{"d_expert": 224, "lr_router": 0.000933, "tie_embeddings": false, "lr": 0.00892, "seq_len": 512}
Below are experts of layer 8 (counted from 0) of a mixture-of-experts language model. Rows are named down (a neuron's output weights, with its number) and show model dimensions 0-159. Each number is 128 + 24 x the weight over its row's rms, rounded and kept within 0 to 255. Numbers have three digits each.
Before each expert's rows: "comes before" lists some tokens at least twice as common just after its tokens as in all text. This comes from a sample of Wikipedia text that the model never trained on. Tokens count by the router's weight.

# expert 4
comes before: "\"", "\",", "\".", "'", ".\"", " You"
down0:104121109141118137142097145140123104127110108128160149118134131137121118062127122146101140122151115102086090111110143112137148113111153110118102152096143154092113145132176084103106120108079139164145151141110123112154114160144074161110106139073114125057144144121124123124116140160167186123148159097106118155105120103135134107085145148108137128150118114166138129118192121126132123132154123164111110148158109144094119109145125136125113160083071146154127080124137146122165129113117157
down1:121086146124128166130182124142120146126128169120113133088111169141146115109163115098118162168162135153175121126113121133072144116168162137106133137174148123117137115135112154124090106095110145122112112144107125138143179124129164136094113129164083157136106134126143152170106143129137115135110103179113129118123146151147089175109148141078115134176138139160091161156145140101135127111125124146172137124107103136150122112096106140177079149129120193122150141145124170125128130134138129
down2:163131088144099167144091101113108166194179110124154125132100172100150105117142161141147134136131099108093157129122144091130120100146156139154081141131161109131131089102136116131143115123132138156119132147102155137114138078112128132110127172156160120105108100171165123130141128159117130124138115163140128151123148178142164167117151122103096091108100125171153150093154102141114137146159109154134113137158137098162118085139127109063138154103127101115147135141114112137139094127154149
down3:141153162136101125121145099104119131161122150148087109155152126106081123126105110130134108117146181126137117151140105129139127155107072159124139143146134132125117143150131186136149137125158115140100121135109120136162138190133153098090068131119114107085127134106103159129124115173129147102135130095175108092164074110077098105125151119139136176131093129099076114136122144089130097161135130142163163148122097146124100155142103118110084138080114094138134161125132145126121137136143139
down4:129135153166093129167109142091184113127100163100139135175038130114121082146120127105102118121141146098119140150129148140145152155139132111135168107155099150144137152129124128112143107108116164124166104154149120137153122116136130128135147158141137100158130128158132171155123127118135134116116152106129119134118149151149152086156148149142113184106106125167132104161123156114096134157118130102135144173136103106191124174139071138104111141120111160140179110137124133087137156092137130
down5:103137134104113136135143081135099136085081090108100129172107136130132102072134118107154149145181138137107147114143153086108119130134093152096085117118115088181148111171136121129129097141149121126149131177097119109107115113179142123116116113137144146177120143153101152116120152096106139146132133150144125116159129123129127130110088166125110145139129101144161112141154116082081138110127118141131153105157112108099130111116154138138189159186125143130163136125140151179177132112143140
down6:095127162133131161150124136132158089116151132108142133105120132121109128144135118149076147106114115140153121130121124130124136113134137112075160135110103086078107126100121134173141156133122153104171149128154093164174144123131123139107124123096119191195150097120124114155138101098147110141089107100126110142186071127103142153124129118131124174106129098121140127146124125092080156103174127148127109103100142124100208133119102141130128129126139111157136087146108110159128160127134143
down7:077137150168114177087120105111116151156056102132128137168127135138135147112156111111129159158119146122131149121141107171148137119104132116150135123108141137124122122099143109149123105120150095158139163130134157129131109126101103105146140173107146132117124132109132096119136126109102086159164135103175119117117135147169079110127129099146120100105155117127135127063144126157132120093070113095056115130144179130111127113113060133121164127132133114135086126137162133140162154127128101
down8:103133103144183103089118105145150100143137097127143128127140137173102102176092150112117147155138148153136130091131126151097116115034161136119133096112126122085133107142119109140161152138118146109112099127134145159146166119104117148096157104121134070136126141146131114135108109132169101132153134103150167185113087166118100177117123118108141115131131165124141126174118127143101119107147145111115087113103177112133113155156133178136135128114114154144158140128141108160139132118163149
down9:110155096187151163141128106152125143130099137105122149130121163120135173134127159111142138141109161175088139095144171091130121103124101148069110099130110118115133140115090139110088126136142136185108139126118080118177156155164129139133114163160118097151189158082128156147109124137141127166100138134142150116130141114146119121157143133116107203083116099131123114129136127087114148120116146100139109121117121138134157092127103139163129130139158113143167110113124111134095159117115090
down10:126161099167129142133102115128128099074104115130142147147127108144167155177161130099137126131078161092146149154115168150129165084116100137176121117118141124102076112111129074110133116119149097115118119105136119141104134140113105146091098109130119140202133098125143089119117109146157153078150124097125102107105104150177143112124129159164096124137107123171132075103135137155132112130141117142110140122106159118122133133104158116144113128136130109173114117087161099148148138130139083
down11:156146109101122109161091130108139136087159133083198126110109136151159132147061140118143141136145100150127144130131152096145123113120113186123124132136139140120090154107139117137128147135091132110172154127123135123112086116157120118126108121090161173191146072130126107144137147113101144156149145128115147127140122114155143122158100136135134144115128101129103123130157136141149167140133142125092092172171127108137162133150151134093182128096114106098139165144122119064133132117097170
down12:136159116127143146115164136104090150130172123173165128099149124166086117133128119110153109114168117119139138170086110140115172171157150094129137137093161149111122100132091129119146170123165143137149159126125109137120163150109128139150134119117119099199137100126124120129090101100141122102138138107140127144129108088131136165112099098103134127094139163131135115103128120147114105152102124178109160111119123180092185111112107116133148097143128118127118122116117160048106159103138115

# expert 6
comes before: "|", "\n", "==", "-", "The", "==="
down0:131123110116143132109085113082158119101123143140105115163130133146182110147128131129133127113100096158111105100107123147166141116120123107132130091134113100130147141108141143130128121124071131128125136115144090119124154142115150108152158081116169106120142084097099102124178115125178080127160111138125164122135164095126128098097140116142138077083133165112147127150151168155127141113086153124091092112088139118132154099170182135131101101155126113116092087109122106128140108172159154
down1:125122176117135122169142128115129142134120086093126129120151107138195136173143126096105124144111128090137102149103146160116143105145104127147149127116094094170127108135144072101127124154153139104121170098163112161106164139111101144146140132128129130165128106123158129103102155104116143130136133163127155108150131130109142128128142105154111115126114114075174128136120161132150157135097106129135126117143085113154176129163199089132123168124106131125116193102160075137130097089135133
down2:124154123161115106165095126170118137133121148128139124083154172137138100150096145116114144110169172129201129148160118125155113141189107150072130133110170119128138119085106122110114139138099102136145146167107086165121113122136132147109107100093120091116146081105096163145126145128146098149119112117102131132114149148153109128179132105122120102114104128166112163135148127149146154130109122112151089074122121107112166094124138153170121145147162141109145160157125163093134122119140141
down3:119136120150153148106115166102151154162081204098130120106117120135133131121110140130098149153106129132137128165133156110092137131106139157112133096110130150124118143150168138156097163124178150169138099105115130119171146083127122123117130096055106160108136116162169161143123135133165142137158136074131127149100124113140137144096105179100149081125134088153152090154140109122122108080117128114123135105114140111088134147139149136113106171115115095106143164122098113122098129153137127
down4:132135111111095170127132070155132114107104124139096118142165124153148107113153122120144104180146086109100149137148108159119101159116101160138121115108161106158176128104120157117115089154132110142124114147128136098126126145125073082121111144118063102152128131127122094152132150136132148127173108144120135127118136117153112187114150142185171202138134133128103125101136099124123109148118097159133145160156115126119103142151120172161128128136090117140150121089138101132168152128150093
down5:163108146110147137114141091097130140102090091115128131144122108142156133122131113168121125161112128133144138106114105124147114103143132114129106143142143147103151150119143128171146173113079127097119146165120191147155063098124103163149118100126121135129118132069116131110150181115158116124122077134154129130103104145101085102141095125107121149174157152098151093129074140113117173129159156172117084135104138151157187123128108120087116109133139146140140101125131123133143158129146152
down6:137107166113142124131097143110128136120151157128151088147129116147163120115104152097121219122152138140078143145133124133132129119124148137089091120176119133162141107121127121117125102133143133114153104162149096107104128045130110115111150120153132114134127124148123144147172124195116067107094103131166108150123125143168129154083115139157092106127110121179138151127150132134169166123149075120109135092108115117115155136134132115115156152128181149115151114147129114107148123130116142
down7:169119149114116139129134153110153125141130121114160088129162101131166074125112125116144124109164119143081133142124159098145119137168123174128148113129130134121108191124129094137102104138098140107154135103154187113175145160150121099101101101153138111155159143143126065128140111120172103114111123177123128138117088114154125132143128172175144137144088129149108138155118115121127180136138099125149125140142139154135152174133145157137164172100093178134117128113094155140159141131146110
down8:186125157119149089163135108084092090104169129082138123099101163114111157125181154113132146133133144139146115127165109157105140138131113149129102126129126118169138139138083114132113129125110102145114121106151173093126158128132108135135106131127134146148143111179099132140124099163135078136173134099117147115133071169138164123130116120139160077145096091097152164162126137083148145131108107162148136152137135125120107103108118152088136147132144166145160161150131081124114120146145156
down9:136075104132153138138122113157138146127159124101158096144126134103101118133157181140124139143216147136086114103083121155162069118151144115123115154110154127153133150150152109067126136084186099129152117113103127113120121145093153145094170135142121105150138146136109113148137107094116117110144135112112114128132124130128113150146130123133131096129139089135083140123130122198156144150158128113085139098093087093149130119152099160141166139134115138148079148117130118100132117129133115
down10:119107108113139131112151147129105120092107142148166153123165123114154146146123149123118165141116119155131144114107158149107129067111181131138120133138078151145123102118136105138138111062059122125100146133138102155092145152149110104124147129161084077112120106144133104125104134148156169154094100140110131140102090096135164129154132093139104126136154143093122142098124119119119099066135120130132125135115109076135138093116131164163101143128169133158168154116146144169095089129124147
down11:142102090131150155126157160110147093099080123091174158121149143158120160112140152120111106148137107106147121073124108127130089111125138097163130155148133103161138144118133101131129145134058078117116121128113139142139117128149090124137083095149131162102109116104114142096168081105130179172136092161084111174119155131129094149113129121087125130085121143098145121149159143143134100142129092129129086150134115117144147156155134085093142151130134136128113090096131129147115129127163120
down12:145119150103163136091120148159113170105115156104152135086110112147144129171126131131112111155131103110152134138168174177134119111096135077107138111152117123102137122111097105136081147140089117130125125128098122116166122169134129150120128144143127120102121139100117144077175132101118058127126145129168143112118122128073140186141111144115133101060168147151117166108169169135113121134120161109102172127155151106132120122119127105165116133103108129085141143114125127089106114128130130

# expert 2
comes before: " |", ",", " (", "er", "man", "en"
down0:121138119138104134115107130176099108108157148142147158104098158119109147145157115109062157126125064153099091105112104146117147189138141136074102141116138106139096144040186120130151091112123102082124086144088117106143112150126083133159133124151151151096154136135137146114139161103125142118148099130138140107104138144148104149109141126166118122159113134123141144117094096138115163139146152160150129136133119108095178119119140124128133106136116167141101142132108110146144145107138139
down1:135145138126155126119163139160159141152133161162132128099167143166099092137138138121173098098132156118121144170162158135089141106133131127107139111150122134120160152117107123125171153134144127139138141131116116166127160151161142153101115157133160114139148114102110123128107153104145129124111144165130202107110134152177117118183155116110081140107126120118164126112121144091134171167112110104132147102129132123109114114125144149152117132169119181123120095107227097128103115148133117
down2:103133093112183170117119163154097124114122144086138146118129079147146154097123093086139138132170177088146132116164097122188153131156142131136141088117096108116104144091189152104132104132113100137120088123112140113125148147142122135130148091134138101166168131146109170167143100143161149127117116107075111119151088094128137135157142107151113118141161135132132127127112144153116126154110157105103103153120122119130137113137133127109107154129156139124109160155081139098114102120123190
down3:112097113120131138109138133103098138098188113087093077108138134117111132118108125125131159095142136173162134153114172138083114140130117166092133162170116120132099128132154203088091127143133159086106131112091158151151125165135167128130094140136117139148097156135111112145157132163172133083114161102142133147111087081143130132129163162145107101132139138122137124108115137115111156138102120154147128081102126124094144105105146157106131115136121143139147138150123105141174142175121127
down4:127094150159101143145141145141138108099121103121101162099121114120152107115203118072131138151162154140107144134154081113097109120152149121138111194165137118119126161106099151108117133126088121129143103095124105131106127132131168166124126185101174189103114100142138105137091106103138116126154124117062131160136137161104136151132128106109142144141090117151166133142106106147125156125108115140128122097143111136101127115126140163136086111122130116142120133081090164148144172133108125
down5:153141118133128156145150112138160133131140212145135114095113119139121112102159151109135077105143113106131133122164128110123107185069130130137144150148156126127126114163122155132145173124103124141182139126098128138092131128103101109100134153158123117072147135116134121128177121134129118106134104116133119163151115123118083099146112120149134166087157134082116149167092132129108092138167095129124136134103095119101065119089121119121117107095124104103141146095120111090114102099104170
down6:126119101083129159140143137168157087145170149148136126163125110146093143125157114137119099109150178118084141127090122090145115114142116050104147114111138157129117112123150111104126113114099122131135124114144141139114092119115127121115121140155123156149085121151108121141134101117149127129171108085134099103082066163135131101108137108137099191130120141093140133133088143101109156120117164135116132164156125141123164113110146092135157095094139152106098083149144161077100135121126111
down7:148157167173106145085159121132059146146139129146107155123154124106117170149114159107137131146157152076106092170153095158150084166086113108098105138158122127118157150132131124139137140107100149101143129115114104127176139123129157157114116127159152184132149108135133130149138131154117142098103128106078120146134123126074119130161139119127110121126123152116123127147141118106145157139135071162125130116128138135097117130090177133161098139122113111124105153145149189129105108123120071
down8:108100161159127141124142099168113116112113181101148191142134128113149084137102055137110140126136084081137125074098148080139144133148134158111134145111113130127116134138136139138140113164203123109110108150117137095149106142098115131153143159137147140137102095145168101110115151127129120156141157111104105146143083129073145104134126110168145138134122138138139153115127129084115151124140129132130101120134132105104130120131169098138131155127160121130089097136063109125118132177117098
down9:123090122079149092105135164108136165160140123145110124138164136126139133162110122112122132119131153096110102166153130117146095165086100150120116083151132136158139122135138120124124144126147070128113102156159139076149092125149133108155162158121121116078144123093142130096151134175178108170137074107128188099152090123116141151105110131132127135128103136098139164155143131138119107091120140127103180127167151134147107140124138094120176153117128132115115152136071147157150126115131114
down10:124138177108123106089134116140099103118126123131160118134128109129124163121135111128102123126124162147120103070153136155123119149088133081118145136129146104156112114125091108116079103106150138077105141149152144139168122151149119094098157062115119157147121126180139153103170137093132122075140117124126092093109151135115153108158095127135098093130140112095171145137131141154121129110135095111130084153097154169170172089140107154130193121113149147102132125121137139114123146131133103
down11:138076156113126124131109103140121147187127128122111107117117160122167126163140161104122124180135150154092086128138134140099140096101137148159160122154148142102117104099157128091121154075128134143113112137104114146145114089139149105144134159105143070105124138145120136129136162100114136109109114093092139079121177089131111121109100164121149117126133156108130105126098119151127096124187134090186158135126145105152105125123133109092126118158106119141119054117093102137137105154122128
down12:115129108143136129120142129084181112134161141134082096104131108104119128142148148140157110128164171146136134065102120155120155093140138121126084124152097124113123100137110136087104153136124081099084122100135134156169099127117136133093136120139122161180154135141124115157174157113135129165142071137137091132109133131121141112110180127136159133173102109157139127129120131134145154195116125121118128098107117148145145169135156137106135151120132126151121123165172158151145127153101192

# expert 25
comes before: "\n", " ", " MPC", " −", " +", " —"
down0:119126125130093155124126113138168094100166138081137120123169137109150162109134139124138153177159126162085139129140133100080072139124108146114129101134140111136155191134127160161145123141082161124092113129113135132107144126141114084155135106106145115076170158148138172159119143099124105115138129107174125108155097139134105126105125103070159107139132120175120104145117098125097157107087123111136100150097137120098136118113135167104140133112134106069153144120166127124122138166128115
down1:135118111114155120138173120110122094173097162142102077107109143158149154121123124142144096124135109155133139123164116168143199100134151093131154127133112138108121172170170160132172089109140107134083113170123115141124126171159115102106151114148170107097152123106134167104169123129149139151096183114118128167164114119127114103135134101151115122101114144128070136129107100122128123041147142108101147122117132127123132116134141111133145106132094113135127125127111134085152124125119130
down2:100124049153137138109082174137153113152172127179124129134125080132099158109123130137112112141103159118134157132159112134145137097154162174102135144179074105115159153110097158122090127127158146140116136139147127143129151167118127126132110113132170110143128127106178165122109099104102145133093167124166135103115151122115119152156153128131119142157097159118141145143155090109118112108131159122152171143098132141115122107173098161132124102115150131150110109115146135128120101097086092
down3:142142173144100131109151148098131126113126127122149111115116060114119189097130121147186121139110138102081140074109131114101157109124102089132109139127122122087118167177132154146178123074195093149120148132145084150137126106122124159152117110133089132114136155115119124126108120141146100125105110126172122145163125150142125107124138145113110141091129139111151063146139159122183112154066136135143096126154109139124147139085131153140156137122127106120125118155118124102115120127130136
down4:130110179109134112108130087133146121094161138108123140142154107095134105193163107151104152090105132125130100142116105159147143133108175138117130163162113171134145140161136097143100074106152153111107104166127166120152129186136145122118157127127135118119150147139093099123113128083166150121137144109163129126170151102096105122148110151125147162144154135115137140099163147135137149120169117158131086173110131132132079128139167133134125100121059138081141147126105140125143155134124142
down5:134129147107092121124097077148169127134121110113117115093102090103151119121109149160109114116123143114135110113183176123124085147098122127097136135082141138171063139119125130088118136110097157122127141148130104122133167114116166094124129088109116128115147110109123126154081143136162156134140119132151106115146137101146105099123131084128126101134122130105134075101143146103094082108110149113196127149108166115129130143117116148176122117137089103131123153141169110062134133101166131
down6:192111119129106129136099159183098136113115107122156146127156117152125107115105114145123150156112119106136123132142122147148120108119069142145087129115098137104120175117150120134136138168111139142124127119147114141155139153121131118196160147143140125112100074176126146119123120164192133146126109104155096081121137112146102164132130139172133131142117154167115122191131095141121095105095100154113103097129147131103096148148099123126123096101121154166097162092141137095134128167134158
down7:157089174116120101137142121082135160128104117143130099167151119136142147118140106147165127107122118127120130142089153093119159119127087116127141132104130127130115159155136149157095085161119116103154170149129151144134173157120140106172081125095148123153153114144122142104127121082120094140125112132090136112118094140069123106140123151128153141117127179118070139182143125100094132140152142067115114168119115141172116156098125127143094154128103153108130134138162125180162130146133159
down8:117130139097122103124097128153161097094127134125122107144101122120120089084115141119163184105093141112116140131155144062122132136096104137111117133136134120067104143122112111136117128119149146075122115101194103109134141104166119141120136116127139153127152101107139153107066095111145137163137132113103136161159102104119131095056123107140116117173136146125115138094135106147153132148157091134131134131091147150151175122125103129085132129126142108149165180124108149137102122079113144
down9:119151169056131122129129140110156116124108133111111134132118131123155119151113111101147169117127120108115133124123120098114135123152107175108157091094124179163090131127097130124175136150126152126119130092157122130156120132132148147123156124139132124156084079121110113099116129161088104180140109119115165152129101154178104153132150149177125097091099126163122103086123109097098140140192083114141064111147155135110119119120142136116108097113146135117158156148131119137160095145097131
down10:117114132097157119147115108113118151172138112097133160127103107131143157128100134148174160107095091109126137118139120125111142109123172109156114114074133170138154105118161125130163128150106109109110135103128111120165172123154118127141156160122107143079088125143160145138096138153125105168157107156161085164158153138137151129097111149177105118164095143151147136128176106108166114139130088115092123144138097076126145100094138140129113156142134128155125150165135104126123106098182164
down11:124127157115125120145131100105123165085167129154133098145129069136125157136128152138136164129135167092108132104143147133136150089081121129151141092145097172121109103134153116142122107100133104110153111104133169149165099135106170108111151062112153100120114139125148187106131118166165153159121136146121087141175127078117152129156120150139127135130147166106125116122099098128071136129155117128126148118139087142108166110098111165121131121155117154124130175103145106139150132162123167
down12:168114083127145122096108134133132141118164113101157109138154143100177124125142114111087156136153137135100149159166150159114146174110101140133156122134126111104159142109114118085108143167142171100134086089094095152161153105134141097095156114124099093091111167107119115109153114130110118096123169127123131139121105127118105146123184075132159142135150105143130144123125155115105192122144137122131143105098107122107121154139072143086180094130149130138112122100131086115129129140141098

# expert 7
comes before: ",", ".", " County", "'", " (", " City"
down0:104127115142139162132102143146126112144178109118119127091163129123103122124124165171152122109123105139125125120129165093121147131128090151157170132118181167131139131144073127116133122124094138101162118121132124135163173121091108129111126097172117095157150113136152130123096103111136117133106138165107123188069121154089135161148125136137130177101151147113161097131138152063120113123128125200121132098146172141147137134117132142148139127118151138143119127165143130193099131155151125
down1:149118104097129150114106192136100101156104157144107137154115118132099122172069147104132157108063155140103150142146115112127116122142148160127188145123131177113150126136130124114098104113159126124130111150097107101132153163119129112147094117176141132077138145152162142113149143105133179131101143097114114136107102135104124174116133135174135168074140159105144161174103164141134129114127137131127184117146143130124128136156132102102101134147098169114155142116133151149141142120137102
down2:126160116137174103158099144146177137145102140129172114152115174122140158124089115120129098178137115134115178135108153136113128145136135160119143129182110117132120107140156184143152187183110128131123135121133106195131148130137132137094145109118106163106157125166169143110131119119119139124105160148148101092138139171104148140101112145170121135144096101110108106118155168157098150132114119143147121103098112093175137158143112108139105125119118112136115131087180114142098098133138127
down3:089132126114136189089152121105105115147111126118092092122146117130125140152105146106116126096119093127130108153137148101114129128123136093085068119139094144126121134137169107136134093114170093088120111171101137120083163129137105107166120114146116108159118155136112098089107138176119155151103139123146153173163154100144135119116110131176141178123077155131174126111125161154110136087106138143153113107112140114129162093138135165139113113108158084128112121085115109144164113124144138
down4:156118110129157163150138118160131131127125128158150138131126129117107138139145130133094132164112135145143113093180098119139124066126091127084141085151114079151154165152115131125137149119127094147161162158136070132136110138138171104110120105090129147170144154094113131133114096126142124109099161148160114161148148098109111179127081148122130072146111153137130102076124098126143133162125133115112107166129137164091150148145114099109120084109103115199105142121116121126140121127137106
down5:134148127135089123110101090066149123139142083154125117112160141139134124126168102133128157131172123147118132147126122107175129147143117128130150102127167159137126138117161125122138110120113106174117126160116145174127125128147144140126104154107089110164129138137092152138129101190127132099136088141101125112103171155128145122096134135151104127163140150151092143115099120114129114106176089112136103126157168084065082126144149162111172120125141174081100091158137141151111147152120139
down6:120141137120100141123123127169147132172097170114139136129134129153168087165128143111101108100117152149119124064133117115135127122155122139102130155131140100150143151128084187104172124122111102132074124117132143093136127148150176119129128107151158154126121128101140118139152162175133064094103145111115172136116123130120095103134091146120100122133139151144088142079134113180122153164137113073163136139113088142147145172123101098118114119111127135122178148133125088110144118113123103
down7:113120144126115135160124148144158086110103147119131175085149113108119104137107105146130123117134137128156155115121122145144104141148128108137098102144104110133129124131131130136144094126159088124107190152130129096120149137179090104089077146130116178117136076107214095126110123137176143080145162136057152157081122127130154142139122115134113143153144132107110126145094103133126170159130115133107113146126098133143127145126115126112170151084127122123121144083162124147131167097140113
down8:132134129107099161130132135124110105098195134157093139160151106112148127154125094105107130154130101159130107169119107122079127140099176124096191131110155136110151097160095090145155172140126137143143158126150120166127169171157154147150162125127116099127142145145122112108165111160121155146108144122140109088125118135122154098116113100135127141113111167116094124121131133154120115111109181156107134082163161056138140109127117122109116175091114146149127119117108105143114124117096118
down9:123129110112145102076138116192157170155119140139099165139107100130079116134142105171130108170142106085141120123138138125098124108116081148137147142149100138132138119137139094109120115133141132143121121087144135148156127104160143142114136074147119102111115144133124090119199124143146152104133125074125149154145107149122124126192140118155080133098139106116106148135123156125145131168107161127140121120112083144141118125179124110122102112122158179139116115178099131139139104168104084
down10:162147135127162125162131132128097169115102141120091111147149154099140155137178130145164173161142164140094158105116137103138159130094124135092103084118154111115166107144147144103145133148156030108140180103105149086125127138128133143126107137139117169135116090138130116137157114137116130140148084112117085156138137112132147151127085120164145100107126112128151127123145132123167105137157117126102110119116162111151115116115111111122128134157065154126115118124152156101120157143065129
down11:174132146117161130137124124145118102163124142164103110158126108108087140157126164142119094142078183114126107123109141119150119116109115140132119160149134142099119149130138131083161124144116135191115111115094107130146130093119168140108143079106108110119072109147131177155134160128138069126150119148189116112091149110150119154137143101111117144119148133084113108138147159139100127141119133103189132123141115099137067131170110103119168115134146146142149135106135148134114100158171120
down12:134116140082158140183110109133122145147135126112122119154098100143113116145140074087110134139124128133135155129165127128065136126111096110105129201128110104129130129133076069139169102147134133130156119099142106114115099126123123111125120137088143145145107119125139157113131137067147136144114145130111148144109117130141119099119134091108151171183100145144133080098135116135112068121177112126122092156134122124102117143126154109150151100137171150166142106107144186119119133117092163

# expert 1
comes before: ":", "=", " information", " also", " by", "):"
down0:117093148070133112099129153129109132083126111116132091200152149123118158102170092126171126132130071109132161140133125128148120126149150079142150129178154149110134127144129072118140140150130139078130121120116105156095160159138108158106134109127121129100127105156145127139117150118106161122107114156138133136131102143137105074152098116101180128120123151148103120121171119143146126151188120082130103082103099157123117118131144105121182107142109119122137103127111132123118087169139124
down1:103093125123163142131134153095153132107111157072127143126156164152116179149106156116128138152138122068145107139100107158131102091112106113111137131155090181168134145172142166081119166157150176098162129096123104093165145107070102134158110112126129110182122128085148137155133111158185135147143116113120141126160137130131114141137119111128143119124098153120135134107124124122114093109141139126117147114112151123090146114111120114127115116125160124104145098110195133098133134146093128
down2:129115123136113106113171156134124094059134134115164105161174122115184162153107144108101172118128093131145107137118139084091114107111177142113114116115111163125160135155174146138133104134152146146146114169112104101094133176131155138114129149091088128124137113146150120103142139146142187146149127147092111142136124082086157132112122138120131098101116164138157175122168121171134123104113135153118135160135089146121131165125165106135128117123090130110124146127127120086142174106133131
down3:133143106120117067145163163129115140126161150115113124107127139123123120152106113111126112171131151160148139130120093145147154119116086137114112153074160124138127097129099146108132138164122101150129124200138137150127070115147118155137095143114153142090116122126142103155100112154123121169185138120178168138120110163133106150117112125138139126114134132137130142113167136150165115203141059176151094109165157162122136127170116142142158141151135141143115144142134145148141159134150149
down4:132134133156138146159128134123125160100095083133107101135164140103118098115125124140099119174133094112140163094155147142115174140146098112123086139129156123135127100116094123077104084150144138112118103095117169129082116108082117089086159150129148074130093129111152083093127151112127128146130166128123096090117170170112134133128153169132160128108147147099134093128120133078120114132124118125105119110086138124089127128092116133111136117133093161134094128163144160156167121116088146
down5:115126156148155101117133140128096090123153134150146133089079082117081114139161158111131159150113113136141125147107093093176134168117175147136096151090120110142139098111131136169161149131153132146137113153169120116110149099150144151115140149114103102096105144203124131137117121145124157129148115129093098127122124121113134080188127125089168158182141187152110149133144130103140155120151119119142139111159115128126139135126158140121158135142137134166115185093113100126114132155104128
down6:128128088110156141110115125181150140133140141099132117133132100101142107123173131107145114166169128158129110128121109116140109130113153105149110144105128110102115110159159136122144119112152149133121094135114095096156130152099131151071121149092120108121198138145111110102083140114158140154140137106118115165177129112161175114115071135128095104149143136170153133189150165110123113143139123113121123140143075104091113117155098119101133170107135101128142082166108135077113136112146104
down7:167108124118171160101115105116120111131113118113125135131116158102114124113151137134150128144129139131113125143131128105153140147120125138116122140113174156155142142153123175147105122103144147154155158174150096107102121122141109121106079143158116152172162114083125132145145131127122110102102148129149116078178155108138107096137141111143139127096116080136145179146125062092185157148120158190133156163090095161131118170105132097151129086159137101145137116118170143151146135108121153
down8:146139121164131146133134130132118150158134135167121182139110125098090161086132127126171118149105132126186137142129130132134138135130157133139088146141129116118159129094100141124136148083165085097168137095166148057103139170098125118126127148100125157093152097122102088139144112150101077121149122136121129135129135152132118163142153080116113133089151122149136170106138120157123167098087114104172092136103138143130117141146073128106128115168145129126124090094085125147111153119138152
down9:122134153126094120127096120098112113131103097137169088133140120126101135087135152099078138125182177119118104101143098114144147090136133102135124133091160156124164132130088120162107165147105152107081143125187113093103167118169121135143127104113152108091150100134132143116132135179133150115138106120110161105121118158153121140108139119146108127129114120155072180143116172135101140117129112093125098125124134129106119084129110122179132126113136090138138099092089147131152145113131185
down10:152143067056148143139113139115136124157127164142112160123144111135140119156168154092113124154116138102125085134128110097134150056161132189163109107130165120136127122141083123122136092104117136164135102134115141120122111134124150144116109171133071118117119151106137113141141155120168097094137119154125102152117161125146173155112106100126156160073116182137136131109175130128115109142123136147118127130123126115127097155158161108142116135145141136090139121101158100164176126112135149
down11:147110134131165139151187138131113127164173149156127158106101123092166117148145100098105133140149118111126126111133162103128185118120148114095108123142145091139127111115131141186101151136134172118166144168154103155124143160122087131131102091082113149153119132196112121160090148145169135164122140132138128113123130114122134097134118091107140082134150099147139121134137167113123124167139089142124090108137098182170095155120134130126152148128146156178126136115111133132134137092129098
down12:105143134109138131105141160132139141122156148105102088139141131109163137164178132129118092129125173131111135133154174105140114113143157151100157116096092121128154174091109136125098140123134103108114094156157147154145099163137170161115146129091132101126096132141148129127087133107101076131123141153159158111154138124106157112091118133105141139137088105088148090108137165162125149175161140153097130095166129148116139105124140117158150147157116097080159110125173111107155128124164177